config.toml
d_model = 96
activation = "swiglu"
routed_scale = 9.45
batch_tokens = 32768
steps = 10456
dataset = "wikipedia_en"
Below are experts of layer 13 (counted from 0) of a mixture-of-experts language model. Rows are named router (the router's row for the expert), gate (a neuron's input weights, with its number), up (a neuron's input weights, with its number) and show model dimensions 0-95. Each number is 128 + 32 x the weight over its row's rms, rounded and kept within 0 to 255. Numbers have three digits each.
After each expert's rows: a language model's description of what the expert responds to. This comes from a sample of Wikipedia text that the model never trained on.

# expert 20
router:182170129103134152132120144204129135078150140137182138150123085093134107102158084143131117165154029181141121145192159150125100172155096121089053137099177096097112174140091095130189128119136152153137135118126126097102158118117138104141124082094147090095069104138139112181181161140109173155
gate2:138138200118103098106095124140113111113149180128083142148123119112140238080105092161136096113151094102080123147070104121148080187135094167134119150159151069164131183197138130189083090140163117079139136097109123165105140088128152107122158135119151111160099114080110135107169132156069150106
up2:110145063132153172131123163163185104076060156153129116119137036195128128176149075123184165149144110161112164129154145122159115110082061130130177144091129162166188126113128114118131173157094094199169067130131114126124129078148134154135100112097133080102139135098156133152093130126139149109
gate3:141136174141135081192144085117088114127079112154148211141073103136137191185173086158123083130160085111106141121139182110153088122132145146161182094095153176174086129129140138125149108099126110129159160110151187145117139107123166103077147168075170117133079130109155117154186122153108094075
up3:082135111127100109098162113105164097105159180102149203106139108160143153124077128120112099054157111140120116122104164106129097104117138121140080127129125160090136123120200127141123078124069138112159000157115123125127102140178105099142139121149149133072121121159139106132157185098210106142
gate4:176154061158150086111156100114157140140138157167137108165107193154116185176147159095118082105121163087166139157142099107152107161201104116062115174102103143149055152084129134146162144136069094099128122124126144077075080055171129175107179119122110151109125101121119136129089119129115154114
up4:109082197099121112105113148094107201136154072103140104130084070121124112131128128110109140176184100142129136183139115097165101060068173137106146136176114133134136124153077124150152110121116146159132106093082112088140156139111185145159049094172134124136140095133177080114124166129142037139
Description: Opening pieces of lowercase words, mostly verbs after was, to or were, e.g. sp|ent, sp|earheaded, dr|iven, pl|aced.

# expert 9
router:122116110197151207164127159095139079155098091121073130122192095151148119194162131167072197168169099145145102118114143161148131152165128135154118136145153132124090125126057116078107104116193158144065132102119175123138120137149160142119133083127109141159165183120150101129122071161137088085
gate1:144178076103130105109094161098140128143122104130154108161141154076136095082155125159157101138144116188120104137151186117140081131144144175199142087147179108108157090130144171137162085080090105145095113094231143180078112136122117110094137120140199150142072133179151117091103134172110132156
up1:143155200136121183145102084128138108146088153107074124076105104139138104074126136077136104143161093074175135098118111054109101102103059120151131110072168116150108156134093146116134079210129138150176124120129161136100133162173118135114144153110044145118106153079159182149115151161154164135
gate2:129110100136130138183179138121064176222110130137106130195164135131095123203136117082045160180162093142120089135125104124065127138141098111164107125148109113119162168126167126104157167152121122090096100137139145175105163152152145133133122090137145156136125107177115069191152198126134104111
up2:124122117125130109134065075102090101091136174109166168174165147069118178131121136111146085168166156084187149125095059137083136109111196123067159120137168147077166111124142126135189124112077129131138105100117114158147123097104093161128142043121117098117139176161078116099159117160127143179
gate3:108161136092145168107147131120130130124179135125156093127097101189135182166082114203088072122077111105152136193138067154173106090167115125077102129112144167149094128184113128120154099155169166124117122135164136097075181106118161150071089078133141096119131171124154082077089140149178151125
up3:097118145137076162179140138096131187140174135202105146107149101123112190159134158218120096158128135148124083133182116121084083113164077098097160078141148094159097136217116084100131087083129120112149169132121082122097157092117112119133148120140155131149088162119107097098180144163175148115
Description: Word pieces built around t, especially at, t, et, ent, stat, met, mid-word or word-initial, as in An+t+werp, R+et+ired, It+alianate.

# expert 21
router:093164097142127143144152193208147072107136155137165119119146158157119151117158043174072089135103167173167132176098115137092105167115111096170136118126144124144179149144159140136173084099148113169165137082094111131138123102169139067152123057134130132134127136129083082179119108160186102093
gate1:163132082132045114120116095199052122150156189133143138134112099090116121165153180120122124129094167161119073139114091129114129147123095131119140161153144149186079161133106159102138165168097124131107133086137069112201125129105174137127166082166142173195129138120144110125163136086181123063
up1:101095091137143093101146145096160154139105166066073143097101202156114124147100110110154183112160132113112156133189201128102107128127147092060109134081092160089159110177128093102120124127169169161108121110147085113085086158090102136103115163122134164054087113121182095107107099121100117188
gate2:069085103152128131112135074192124137136110155150142150129169170113073150163043161098192148097102183134157156102197147131134114130101088127038064150135123094132138134138148160132105163168142116137127119115100083112105135115146151152151104192129108112108082089175125069138114160111174092132
up2:121175155094138101123109177075118172124160075118117101102142073125103112100160107129168089101105079163118069167048078147166132141147162127191177067092153136098086109115154107160167167108128174109167154138159189140164086177109101135079148117132104092124112164123096138123148123178139135103
gate3:141091111127193124114127133086097126130120079107147159151110080156123148145137102153154091079113114080104105134124121115119103155065085108155112079116128101150086078150118049197145137084186160135139142147057159100148157181134143113173164086122166149119146186132127116200187139132148115073
up3:146122141107143108136178152116091134180189083133185088116097129084162168129078134125124144132107177088105096109111075086150123113138065120220136150157108099156096152165132091193112123146147096106105157131137188152209176136149130116136127110183125096096089130126130155102164147148086190116
Description: Prepositions such as in, on, for, at, during, under, often opening a sentence or phrase, as in In 2003, On July 17.

# expert 8
router:115071142083156077116191151068087126180152062139071109129091092076158145150137083089170170123128131110124152157073203162149158137118136170206129103086124165166165120114098113111106082130143131098140153142113167121120123159141145141158129129131153164111085135132149167104132148200075148132
gate1:150133156169104136100128092105174178134111092169147100170158096162133111081110077129097135134073126091070103176120112100092140135131162117167059080173154126138155112131090158155098163089100179149140084148139160140209157113165124123152220082148131118148142088144147155077078117127130146152
up1:105143060165139088162154108149119179111125167110159151171095137128068165070136155091135143122095179164104093056132116147170122186105146122100124085125159142100102127088167173073145150109145190158145103104166131139143138157135146157171111104197070097151078107093146141152110143142073132172
gate2:127125136198129143168106085061113154105110138168096192130091121103151174087127082162174102097083129094111148122145074094162183154127102075144119102168123183129131132137145132102126167128127167123132120107184143092168151081101062111150054160103094136186107170073158104130153138111119121093
up2:113121112139121088174118107076114155138103154118105143123135143163006118131167113111120099100025179121116113146165137126160124176116132081116063077123121162143110147065164086105179153151162130127158140082109104124115128105150137159096081152111117169145094179073142087118128131158146117084
gate3:113141159135113161126140111090140145151113113144063167125089137144105124145085104137182168162181109111150199175112099133137169086118130079198104107146125091123155111099102107143128115161175159149176122174193106143128114145071111124156081065124063126115055202142132139175118180141140116130
up3:178161125163180118178124103133079116140177123098141085126071140192144152120178109109131135142091162096156106145175055136074094152132136151132155082126147131092053056132114170082153118119135129100074115155099095091182153131100109126132136144111181145119177100150137147097176121121125185080
Description: LaTeX commands and symbols inside math ($, }, \end, _) plus word endings in chemical, biological and math terms, e.g. longicaud|a, Galo|is.

# expert 24
router:163154097114085088112154074162087146122070090107124097091109121164148147120162105102186159139159124103139108125068075172132084098118181081164180178119099173145141112134129067144083129151117179102130109148126107131152128145133117141152093052159190151179075193110121144156139134092095148136
gate1:170067137103135108097107179150137131114112098130071097091162102097120089149169140226160144132131133148144151195110172159153163150147128169119123156096119099108163114095126194121081091184109116124126114117174090098111136131128131137154122099136151183047124131207086168116147112069114108107
up1:117113074122154140132126131127170061149216168175097134086141094132159143132117151172121101132159122109183080120125109149125126150182106076168120095151143174146127150168136142172113076129112153089143099141133199057115080096151110210124164114137138091139092175059153163127138157152111144123
gate2:162131087123120093126123086119121100118132157089097123146133152114086068065161115100092096112073140190149163160143166124079180125069115199100118152143143160129146135140099122116105163131149192105138136122090140113056180159150131142133146122200106083150115146162059112189109149091090080131
up2:108131149065124100140150180126132099139143089098173151109171145152132170108156157139131104200136089151131151169073155102148142175121058095151158109114131156177136076178074139153127203123132059095125162098131154132175113161119153157109127174105117106105070130131152212110125114145126180103
gate3:127112159107163154092174105213104109083097167142109131104148135129128117091167100150081177077086164150096156100081161113102161133113125098081111077153135086136144138130115124092163092137147167107183054097117115161130076141153152168058153092141176107132106179127125127080109091122146192117
up3:128141167122095139173122179115135114166162175142150130128118119158117158167097141108112135106188118105122144093150174095091070137079131186150121123090147137154088200094161129125115186145128100109061142186104133168139114115094086114109083110099077107124085067046078111149191124093122132106
Description: Mixed word-initial pieces such as all, All, ra, De, X, Z, var, str, as in all+iance, All+ied, I+ra+q; little shared.

# expert 30
router:118102133129120122147142138136107100110161113176129135084091163103124076120068136088145102125185161145171119136119135134119211169112135106159084106092086149102154158191152149160079118113103141112122123137191147100130102137085075135130114037066179087139162134089185174105174117133110103179
gate1:132167150114150140133134111131165173138126127138135130118080139169177147070064080106099078105122140107097114179098130124108165163178159139086135153219107128126120109074146137157086067152126213145144103126189087144141063159113153123083109114080096120143135103116150145123091131124072070105
up1:158114132085166149086113033172147200180090079156105116169153087129109117064139085111162125110125167103137126098139138109143158126074149101150102100172150188122133126123119140166126137118142134132153149149131091122139097185070059083147145102149145143122145120171153153166100148194131186080
gate2:166139106096132117112138133145154086148095194074154111120148182177161150132084147142093120134087071158071141108108107099128135145133090165169102143120134166145136167134225131151121078158062108111131109146208142109192099100080137167102129149142119083062100127139176157081124122149115125119
up2:127125166166084125166098148101095116151166118137144161118139115148092176142106147183101162156160150071086150119125090181119119173069135143148111079206167124128158145090113156164131079143101107153099144133147148091191053110130111171168118132077188123150130179159096077124132063165132131116
gate3:135120177131120098101129086128116091119130130185097146114093061093131097153090184141110123122088126149088100164168152144124112118138059138158111221122174175119104115141177105086110088160131107154156168121140097091122090225086158125107091127148133179163156114144072098144134174107166099136
up3:136134131241132093092124175138176067123091148140062084162124113119082099159129118134131105118091142130117158170169079111116098104169129118071166169126197144126130124182132097074101140150097131118127129127174149140111112142088123119114178180070151163170143191160105155105106117151138158157
Description: Prefixes such as Or, Gen, dis, inter, trans, sur, re in infobox fields and taxonomy lists, as in Order, Genus, Transmission.

# expert 4
router:120082147160082124114100119088126170081135107069144108108146121118085160118125166120127147175127181111096142151095151130081043148114178146147081107156140124193173114128160135080095145122070145099133108052124133088185085160121117139151135131137059079101115079107166151135150130126121055102
gate0:099163135145150107165119135144069154097110145131103132150166120121099142104150140084167140136105132182136141203122152148157152137097189060113103144086120083082144123111086165070149123070160134136130085179123060129093088111161055160088117081182109136116130165146116089110126097156183102076
up0:167095151147188171148082072121143103089108125109091130110122115114134108054095123124149131114143103136151168154052119137127177101104175106147132198103136158192127120164151172136131132134096093133174116174167101125180107128093197122164122101139217118107088066145112137163149138136074136126
gate1:176124101123147189099148098214098129120164135126101109115147129133123148051130141095123188149114108155174132145114130123109113080140173162170116142174145188146130149155127117139165105088112102153144153101131155096146172074147092193093147127143181134098088142070172093109178091187087185130
up1:103111115066137095136146112140190156107102139138119122123117095133105117167138131104157113080167169120169154054166174121148157121124077093103138119136077090111154071186115165078143117128149104128131118163163080131146118172056077100136142120144096207164090108122086148097169103137140117040
gate2:129143117137167106151127111090132144163095161132149055102115242138140162144155134151169217180098069106139114084151099117112105150119112115189097134123087152125141136104122123148111160073133111128179095160114125116104142151162136115152162134120142085113074112181193089185147083087134099148
up2:138089140137163088147132080082100161197109130079100147138130179141151175080139141059172158090100128155136157096193141108131101134163090081194138141070137187069155122133111157142149142053190172163146111188128128110133098101129154165151109117116132090102118093140138093133147101101141130148
Description: Pieces of German, Scandinavian, Slavic and other foreign names and words, especially accented letters and UTF-8 bytes, such as ö, ü, sk, ver.

# expert 31
router:116078101144138092103104082079128132099097132164159087099146132145136079068143089133159130186060155058139191131159188110137123160115161082137151092137152120122087106170153128085105164132124113100153142121148190171127104113166118113152167071171062133167121093135122174172105095130174152124
gate1:154098185142115160149160133072175177188107141152084172087093157124129104142110109095107147143128128130107076184073137133177168134112144126130093091154147116131119133097089135141045108094109097136113053113145116180103082160125145088079141147130138144102064092141080155144145093200169146137
up1:102122168083132193180118128131098170084124177099086138133164082100085151133119128134136108101078171133130110150087157137135092083124137097113119155098124087123142088178032141115123109127155180139115160096153134169122173158156091169149094086069094143107115125127117101152124230162131094091
gate2:126131166121129140129154112161132096093075117122053085220107113089143129126148110150079158137128106123123100122136115095109155161124145090115160125111149171169052070182106155105139108119169127115105131189114154103117069124080172140135097114134123087165150136150165090110114146010161125104
up2:132133130120081153185112064151130094117104132160132121095131089133180132140152149107154096197127147115170105107120163155093185118174096115076080114160161097054227142095162106131121159130119117121117162074085080138123135145168101158142144176120076146086143145099114112112143139211102138139
gate3:141134092110143073096137174137107155211054110102098114133084130098159134107161103113154108186183104070135095161130102135124130185151112170178043120124145168113069081164162127115150101122117133113107120145060159092125130086137144112102120065115173155152120169149153073155151122149124135150
up3:148161116123123147090079093189114121090118181118108139129094082124181190111142136134173174144059143183120182093143064125106092105128154171073172161151181133096116155089116125125096142115096153124157136130168100123112108135181183090086083152105142141125122149065159169073126114168124095116
Description: Second syllable inside English names and place names after an initial capital, such as W-ol-f, R-ich-mond, Wh-it-gift, W-ood.

# expert 22
router:156135108120089136110098082118141129139153146100063131126097175094174102126130091087145044092103081082209099125189185118166123160184152155194129097135153102146121118170119106115136146127153132122150143093123107127134108070120124128102120061101145123128147077154064107158112131111207161141
gate1:142163141108177090130142156102116069136156126067110157143130143137156143106168068146163092095109105141156127155173133255194120162127158086131119114157133097122155132109140146149158123127081162137165097110227104124144123111156208081113113134142149093103105103144126116118111164096142164104
up1:085119108147105173162134170065187157112136139156133130151128118106054068116121146101117195169124211096157073151155095078081130067134121122108130084129128124106075141106121144125084175079090118098089148157102106145121168149171050107146078136145114163145118133109167142105118097136114101138
gate2:122140077162126088115113094129152118103100118174158099068168122103181137124130095055156102133124143105151127167109104154163125130120053059118164178109122132070076150128155158133136094200182181134184118104140171160121171057097118120107094122121084103086148110094162153099118143096130098137
up2:108145104098148132124080160143127141107124156116053122124107183187129143185116171168090157192127098076107158122155133068103131164133155133129119140141149086153136089131152148161150173128115112167106153116178075137137133131114199055102142136193186085135129142160098089122137109216090138124
gate3:095064143138111132123115147104090177182124125152143160124163132155103155138132123135174085132159099141080142103181131175118145103102085065158128133160149108176174164158113077098095092047184128169123108107131182164162081093117144144169135112093161143177082186123103126111134142132172091069
up3:174120130146106163147118119158083098183102160140235154171138084169151109116128102111140090162126119111108127121105124105149120175097077175176124157112177138077139067076134081069146181141154158080126125117139143131124056164163115099073150105118073134164148128120143103177139107114125139085
Description: Word-initial verb stems awaiting an ending like -ed or -ing, such as develop, add, appear, includ, serv, consid.

# expert 11
router:098098156125165074088086115147080153115171139132131136143202112156100141163141165147151121150119171095082119062067141166092089113091186137097136178125084159081111121100115123068123093098120066138124174105137166100207132098180112174112186137085129148103142110107118147097135144113150153116
gate0:126084078157129162126092116092119197102193193152086103164131108099069164117083112103144089161141178164147114124122163136089083080154125155166109140168127130167189122143080103168092122115060118171143151179145108116158144094140132103096150133089126128148160200169152120107131136072093128131
up0:072116150202155099114072140068144194117128177163125088147152157125105178080146174137150121136160197147174163117120148130150124107206105148145118197170140130138147080160073153128144150172091120121141102129149106080146128084137164108095135104097127125153107183164146112121181084114146156105
gate1:161127164120179149085096187120081124172114098156130128146112113114095122185125167102122172167221153134131146154110118051151165100196103095163123133135157098157162092172060122184131075125125105088104162139106158074132147170100097137176153100133164139127122123163153097140103103131139159084
up1:167089112099083098147155068147060149121096138110146063131149135156165051047179094129100106086067093141126099121085157147107134126093105185094111132138083148078151113103125162137161136157139141149125094155151160215142099094146136104101089158133126145118125164142084146085139152140140097165
gate2:103127148146097149148150086123133132137150174100152136065148069163093131108138123188114173092110104125140108147089167113145132057089151139104140094157098137144186083119086126179179089135124058181125088125129056153106110070105119090140090090111152115089133161193109084144132091101155178125
up2:096147175110072161114118087131144105120146167135142094104138096127108152115134128173113175070099100094126179148066099123167119072105122132125188123143113123212204122121070120164119078160120110138113044098126066104143111137124106103124094096102182080095120153117093085146106132080135160117
Description: Bare space tokens before the next word, especially in tables, plus raw bytes of Greek or other non-Latin characters and occasional word endings.

# expert 25
router:104136145047077156112150171079155138089110164118147107090151117122145135159146143115099088137189130144164090146167160130107182076178123123105129149148109099119109090114111084187156119112125066118131133081169120135061189142121133174147087091159125117122108060057158060111134127145171132141
gate1:087096100083134117094147132135146135162163161122145094202112071145093128094145076152162087083160100131090116125080098174134162073108104098068153081087125117153139091086177139122148075103137094119142101130198147089144115098095112139124161175107166131126135102136114138158059156049107099133
up1:096157147108096071124120159128173128097137165109049110111180110176112126071086112169125120141173131163154224095089100144169139133145110121138147121079160101089136110127136130099144088151094134152108160111155146127175106100130082142099135051164133105172126055166118169144102113122097199136
gate2:170101133130090174106134195195124115112084129124111176069127119105137208166126099138117083146139173192160186135111096126125117156086155109075114073125135129080134088170108122155158134115140157143135118089187076083090108150099096169143159172073124085154117150143145131167189129119128126143
up2:092106104110095114182181117143089155096101131105155147133131089130127122115114107185228176126108128108115066164131145178156141180128101186160129143149075089130177159133099100119140112163099158080087094134076140151162106095137080099087078060125130139128175137136125090103158168127122173162
gate3:129130154094156140136106193164099174184112160148131122104127106109137142140111161109102163172157119066083093154121124090104206083133167097134152150195099118120124156101131069113124164100157125123133069106103126073132142163100114023128071060091152148096112098131112153102090158146129154130
up3:128144186137144115113146129074175093117132065079151109166146158114119098100117099115144105078155126113098153104130151118193123105118181108055114133126184114104117121133163066070092141157116086134161146081149164115074097188128151138095162135140131074142151192117079093107194103151098092165
Description: Word-start fragments ending in g or c inside longer Latinate words, such as reg(arding), comp, soc, educ, N-eg-ative, ag.

# expert 23
router:145086119132143111164054098175105134137103158136097086159195132120142154124117084152136133132085174151173167179180112128123163125099089135091064113165108109132089147171094098167117097164162113167167089157140085125101129096056116119063067156089145076133115136107137136126129171129142136060
gate1:130135114100111150086152109094124141194113143111162140095140129151109094143151074167142129118174172140125107176204140110132111144144158172120122127076142131117133128121207140157048156130162081125146121158143172123116168120120089152090123059098114138128139127106179157070134151030147059091
up1:134126102131111143076128111100137154159126154104112171099134137162142116128200079159134091104139184120120118123150170129165119090156129171142161167120092105134136132127212150171095143168158112116169102109122171089141143105163102120091099016095117150062107081170153119075064132079110111105
gate2:043196186140167150148134118107170130119164142161184156145150182119141131119174148081136132075138099088147113137127153120140151159115186100108093119113104102128140170069182126110106056133116172099099128115135139170122110151125048111121094167145125122141194174104179118132171088176121109138
up2:235112116115101100178089122141082118187081114123110114114139086147107135124077070137063108145154166116129121153104116127137086130109077181151124156141125110130151066184075138120151156121147086101166146129157104127095147134117177113161180097108146098124057125164067135096116154077132134089
gate3:116170123152112121150122058141148158087102178157104106115112147134171098144164152096114091143104104116085079114186174172128103112112113123094128170144155165179122175116176154159162151146071112172105136096114089138064154093131165132140092068106094101215098092096081154154136115164088109101
up3:116126145129131125134116117089136064129090177069124114115086097122154136093104134106098154105209094114068127153179116151114082121154125151137114154164084101135192115134167054189192115086153122155113175098171085204151144129096169145150129143155143154146103120150116156072135108074139085117
Description: Heading markers ==, ===, paragraph-break newlines, and sentence-final periods that come just before a new section or paragraph.

# expert 13
router:125175086167147143112141080185120065193150112152136144158131156093138137059114122069152145105134119186121163101062138100129151093156135082136109113166152134107170168088134163110084104161123166131151155147108059139136120119133152166160157143163102069090085096138108055110111064118139163141
gate1:154149111104122161074144141079089146151140110091065131100142134117180067172171104108088133156171176117127133141145086090131198132145175148173160153183144085162160178189165108155094113111061165075150147171129137150139140124119135124118142129116170133116088123124124080186122177139101189145
up1:142170119159095114187151109163158170126111191094141126146102191152119115162120184139118161132129094159113150125136089171123146106129196156082135073048127105055114143104100122155081166087131170152153096101117114085088119109129121075123172132172112103159156074185143139139070154106154108143
gate2:094086076130110107128153157148131081088128118097101107154127167117109187132178105136146092143111046110223193068131115128153178095096094172154097098141161159119143076096162137112140109153159158150111158159148153123058156132122131136103163129127151150095132137043099157123099160150148087145
up2:135149154057077167072092142106131107133108147135100109073167114168184115139130174113165156111136129113118140111116123104145118088194149097157147128143116098159097168171154095121135057091176090152131114114179113122227107128177123151118075159103139112133161176153170074139172121074097131140
gate3:090109133072063201087133141137095085166110133154126120069120097106144116076122106109060166123147124113127145148090164083134105136133152096160123137114173120163128174110202157149143203154140139169107075117143082088169171104113131152109138110096131175081099115131123101208137121135110184141
up3:129084127064130158140162123161141141143170112169095154111104147124136101115175112137070084105114086196130119133075205148110089127132115118109151120112187140184172135144170095112115157110149106103131106160152109131161159185132146145107139177054211148081172101118128123132140125132130220115
Description: Forms of be and have right after a subject, such as was, is, has, been, became, as in "was born".

# expert 0
router:127142201115088123175086120146143133105192122109088133133111066104161174055120083136077124107102107159125093127114105133187108120164117142060160166102127081116141154118176181171142173149119125094113125131093111080102124172160116160103089057121155176155122137127105162117160155155077165163
gate2:062134124129106104159083068132169150192124138205127155159112112133088127137070086212098146104048100123108089135150080160130096102140126106078128106161123134114119186123098193143111130106136123082126115120157155150082093077097141107157124107172123127156126096116114102056173155124105121145
up2:135108102138088146119101150125137178206151103197123136142119148134136136110152091125101118139167072176121186093115103152138072123108072196158162177112061128146120117153157171086079152116119099150133163103200170113081139129111150130153193100150081170186151124115096098149135097129086122123
gate3:187124142121130108078129131118053112119103118118156092122126178137156089124108117132104096200125122157132159183165101107110145102090185130165120115204122081073129169083103088154179195067101160123094101151072163140131117157176131143107159093115142147146153079139051115118109126111119140157
up3:144094119132109183117068134108114077119117125157098114124102100129149111112074080133149115111119092115162144138156135100096176193109143165089160129115075158204183109140098167116119141116140115065124142149132089096098128072159075153217132157147195125105079152130119183148124077170108138166
gate4:114124166140125111161152116142151128111179134163168181140139148160125140098088124053106156151087143151190148163140201164140107093138097172127166146121161157149099104100163138155148075108098129087114134155114074149093161143159087079085143151098182088118094148176083193080172089112103100167
up4:176115109144062098108124115099120120084153194076108113143201143151142125131152130086118152113135115115156196127079123107151154113159101120059133125125078102137150055140143095099139132149142102089132081173134156117100117105105085115144129185126151129173085191113116185105157119168221104112
Description: First pieces of longer words, chiefly r, R, qu, pr, pol, cl, that need completing, as in R+ailroad, qu+aternions, r+attus, pol+iceman.

# expert 1
router:158112136142166117093160087132089165087148059136119164137121115194078135163152145139128133111151143140104108088062131192087085143106163137063062094122122135139099122113220109089150195115163147103127145141149188181173102143151117160140141184152142166122126147155140148071106132146144110152
gate1:208057078071144164144107080151152071100156154148132169155123137095125143135081143137071150165161140146150153093132053136118114064131110114109094154128165131168117118113099154081128118136082191133163202114086161111101151107138121141118125128046143097120128098194132156129118120150098127137
up1:184051154044136115120134064142129096113119147175102131157138173076092094106116158125135132120201149178147165143143093122130073090125134115149117179123133182151110196176144114070140114139131178110142165132093143138116118117176123128087108145118139114123172052129127106116119097180185151154
gate2:096167169157153130101163175097149139133112174107121129157137146083140164177096058153139124101117131080062146143161111165107129132160142197103109128085118139099168159095073092132118130167124114136151117139071120054061118129069105082117132084123139159124151091133135155159148151064193080103
up2:155115105126166135139105105116136156085108148180128104108115139121078173113120150069100115143073075096078154071128150107095095115144156077172139148234108115143124139172155152088157165092148127065143140121134068123112181119151131081179126114117112089114108101196171167112138113123122106065
gate3:133164145088109127143074152114121130094063156158114167153128128063175119125130145154094195089173102120089169125147161118123132097139075138117161089196138087124128104153095120152144095156113119134111160075116094132118153060139100168091175087084039083104108082118109111163160113124164179134
up3:159125129106069170125142171129166151096150132112088149201183141168139107205132179126130118120190170087117100122145144164091093092101141168071168145127113098147138165103109167149109117096205104067151135089082085173106147112116159075118114111108099143120135162059089151155158133126136117136
Description: Pronouns and relatives opening a clause after a comma or period, before a verb, such as it, they, which, This.

# expert 2
router:146169139173138170105105131164120104130118100093153127140099100041148089173045152076128128190179166121142121083158142110162117123135065128080124185128146117130127148127115154163163176069122151129181103188148120087102121167082097080112104128105143128144102108132208125174137118093133121141
gate2:178154142155130111137076173131123085166141126152118164124093078103079110104104131098089082100142150121157185077207114116096079105139139132123150103144120085159094140148156204118147088180096125146123201136157163111158124120144130206111128111122142110158129176114118162160223120120125081130
up2:149128113114149111116155133078127107168104135093075137185079071165100109160162154114127131148175124123119135060182157041117096163155125113160130146124142105103104135151056109157106134090114119138131149129140185069144147084144172122052164159063078106195120145111110138104156140085141146106
gate3:066170213128053128134141145127140121203128085140134149126097086110103079223143107158123135180138116150166136083134086088138150138069153103114100117112161121102143106109124082162104087127085139125182137093122105110169123104134164123096091105116133130076079119148140178130086137186161118110
up3:143175190167128127122134132120111116085123094141109162138199082156108119164101131113191119098125166162114097151133105212158140145170136114148125198117097170072174077130162119128105101122085118099106197163113106149106125104137174108145158139072115209118150116156134161107109106139112069179
gate4:124148192108162160096095050156150111184139117119205185153127088096166118149145150192192168113126120147102125148154121148147128093157141131159135081140139164097103123122123154223136122099111084113093102128149108055136132136189136086106131149147093114134163102159142158114084176118152171108
up4:109163126122113144113191131142153156117088134143141189117146135149114103116097119087112122130062128175110154122105122111122150162091155043054164077195147138136127111107132102137122095128107153112096131085140088126173106086112074184200133104147072137061129064095096139103095169114076115129
Description: Word-opening pieces like st, sh, ch, ph, L, D, often after a or the, in music and film articles, e.g. st|eel, St|atistics.

# expert 7
router:115123130094115073142093115138133110183113168168141157138081163108106140117101133194084131114146137166095123096103129073117096066157093132092080137118173149107163119084160147104134115201140121181171076135070106064134139119107145083125151192144117139109170114122137148138100042163089136078
gate1:169121099165135163171129065067184155162111049142073104129178196214054113120116106104147128084130168116143077106191119144121143167138147065118179147150167144090144157131146097151125188137137140148086151112136129119106139107089164117148145111148133102122129154110113115118164142120141110081
up1:119121113156111178168106115171096134173194078179137128103132106097163069120175109120187179163115142191085174180137115139087127128125121146089150171129142088108185134137198168106097117115142143100123175134096144144107168154172168158158087134086142182164097123138090163091124095082125139109
gate2:132109165126128166154155128114099126087142100129117130108166105095133122165135133064145158146205177107102131099142159167165168141090150117128112145135080155104044197104131145141074142157082113119167148134197117175142067103087157147173108142064102136126144174074200096151129165115109131127
up2:103132169166148112116123164113135069110135173165099149130085186169154127127141053165142149079106149179140182129085099069067172135141096149093112153135141060123161081124139082158124096083111100142086113125149109134088192162131159139090147140154148129077076142127121059156108135168141152111
gate3:170104148164179146146165161113124154110156104058182112134094106087136154153124195082105089116160170150148124122120139145125138109135110140188199128105140137167097164125125159112130127176099208051145096069183114118169105145111116105160110150096156196129131107155105176162127143148068137147
up3:182083140175157114144156124104113132130143111115212105140075160127132157171173150122123090138135169149106121100171121137113166114144112134179190139112174106164066203119105128130122168192143158044144097148160115104175126132118120075134169127094157198157155131144115159139134126148092184166
Description: The word the after prepositions like of, in, to, at, usually before a proper name, plus colons and pipes in infobox fields.